Experts of a small language model: 12 experts in each of 9 layers, 1 pick a token.
Below are experts of layer 3 (counted from 0) of a mixture-of-experts language model. Rows are named router (the router's row for the expert) and show model dimensions 0-63. Each number is 50 + 12 x the weight over its row's rms, rounded and kept within 0 to 99.
After each expert's rows: a language model's description of what the expert responds to. This comes from a sample of Wikipedia text that the model never trained on.

# expert 1
router:42 36 31 47 60 52 34 52 67 35 49 59 49 75 36 67 46 51 46 65 42 69 43 59 48 64 58 61 44 67 31 59 53 54 76 40 48 47 30 63 46 27 50 28 49 35 26 60 49 62 46 56 45 63 30 55 42 42 51 40 63 48 32 40
Description: Mid-word Latinate suffixes. Word-internal pieces and adjective or noun endings like -ical, -ative, -ological, -ular, -ar, -ul in technical words, e.g. "mirac-ul-ous", "sp-inal".

# expert 9
router:57 59 51 50 55 42 61 52 33 59 44 50 45 57 57 24 41 56 60 47 74 60 50 50 45 58 44 60 55 57 31 34 64 42 33 26 51 65 70 60 56 59 31 61 32 27 60 41 61 48 51 35 53 46 57 50 42 44 43 67 44 42 63 42
Description: Determiners before descriptions. Articles, possessives, numerals and prepositions opening a noun phrase after is, as or with, e.g. "is a former", "into two", "with their".

# expert 2
router:52 51 61 42 44 66 46 53 44 68 47 25 45 18 56 36 72 62 39 44 55 53 41 51 39 42 43 46 42 14 60 53 62 69 27 49 25 59 38 45 61 78 60 60 46 50 41 52 33 34 30 65 52 84 40 44 48 56 44 58 44 51 32 67
Description: Infobox labels and years. Colons after infobox field names (Born:, Kingdom:), list dashes, table pipes, and year prefixes like 199, 201 in dates and career lists.

# expert 7
router:43 44 57 46 59 68 31 45 50 48 59 42 73 42 51 53 74 42 49 35 36 59 29 69 42 53 50 56 49 68 50 44 54 46 74 41 51 52 54 62 52 73 59 75 61 51 24 52 49 64 49 64 52 50 57 28 63 57 65 52 37 55 55 39
Description: Word-final pieces, possessives. Final pieces of names and words, especially in sports tables, plus possessive apostrophes and 's, e.g. Rowe's, Ried-er, Shakh-tar, single-letter codes.

# expert 11
router:30 43 48 56 27 26 77 36 39 44 38 40 54 73 36 48 40 65 56 59 72 40 61 58 71 47 57 64 60 45 34 57 36 53 53 31 70 43 63 34 48 58 42 41 48 60 52 48 43 51 66 49 46 51 67 61 55 44 56 60 37 49 51 49
Description: Commas and conjunctions. Commas, and, semicolons, closing parentheses, or, but, while, between clauses or list items, e.g. "later tests, MOLLE", "Early life and".

# expert 4
router:54 54 63 55 41 43 49 55 64 48 41 53 60 32 47 59 56 41 35 47 89 48 64 51 51 58 40 43 71 51 64 52 47 57 44 53 56 61 47 55 66 48 52 44 46 44 50 54 45 48 66 44 59 43 44 50 60 55 50 46 64 48 62 56
Description: Hyphens and compound parts. Hyphens joining compounds, chemical names and scores, e.g. Jean-Baptiste, Hex-3-ene, 0-1, plus digits and prefixes like non, sub, North, early.

# expert 10
router:45 60 56 44 57 31 52 48 34 77 37 50 39 48 61 54 44 41 65 53 57 42 54 59 45 42 40 38 62 31 44 29 35 57 37 71 34 29 54 29 48 57 43 64 66 61 51 54 85 39 42 44 36 52 39 45 57 68 75 33 50 46 44 53
Description: Line breaks in tables. Line breaks and pipe cells ending table rows and list items, plus symbols like ″, °, %, UTC in tables and coordinates.

# expert 0
router:37 55 29 31 52 48 56 49 73 72 53 55 41 48 62 56 44 55 57 49 57 60 36 38 30 53 52 41 71 58 74 45 60 48 46 60 56 58 44 73 39 42 37 30 47 41 66 58 47 51 67 40 56 47 47 69 43 49 62 44 62 46 35 44
Description: Prepositions and articles. Prepositions such as of, from, between, during, within, and some articles before noun phrases, as in "Communes of", "admitted in", "during a".

# expert 8
router:57 56 63 73 56 68 48 53 45 36 56 42 65 77 44 32 34 52 51 73 33 38 59 65 67 39 59 53 27 68 53 58 67 57 45 40 45 62 69 65 25 37 68 62 32 51 43 51 41 69 53 56 46 49 61 64 45 43 44 37 40 66 61 63
Description: Verbs, pronouns, relatives. Clause-level function words in running prose: was, is, were, which, who, that, he, it, also, not, would, plus -ly adverb endings.

# expert 6
router:60 60 34 44 41 50 48 60 29 73 45 50 52 53 57 39 66 71 68 54 41 42 68 28 40 36 49 39 39 10 50 35 36 25 67 64 46 56 34 52 48 40 35 45 54 47 61 43 43 55 28 50 65 19 40 33 37 59 39 41 55 52 31 53
Description: Section headings and sentence ends. Wikipedia heading markers == and ===, closing headings like ==Career==, plus sentence-final periods and paragraph breaks before new sections.

# expert 3
router:50 46 82 50 59 58 56 49 61 41 63 61 50 36 61 52 27 24 34 29 41 53 64 35 49 63 53 37 57 61 43 54 22 32 50 58 50 31 50 45 58 51 53 44 62 80 44 36 67 44 58 48 61 39 64 36 70 39 61 52 65 43 77 48
Description: Foreign-name inner pieces. Pieces early in non-English names and words, often Indian, Indonesian or Slavic, right after a capital letter, e.g. J-y-otiba, J-ok-o, H-ash-im.

# expert 5
router:56 40 24 48 60 33 44 55 51 35 56 49 45 41 29 54 40 42 44 44 36 29 41 45 59 47 52 54 44 59 65 58 69 54 33 64 69 48 65 20 56 32 45 59 64 61 72 59 38 38 51 42 30 52 57 63 36 49 33 60 42 54 45 58
Description: Short word-start fragments. Short single letters or fragments starting or continuing a split word, often names, e.g. Bur-t, Kil-t, pa-uses, girl-friend, and "is" in isn't.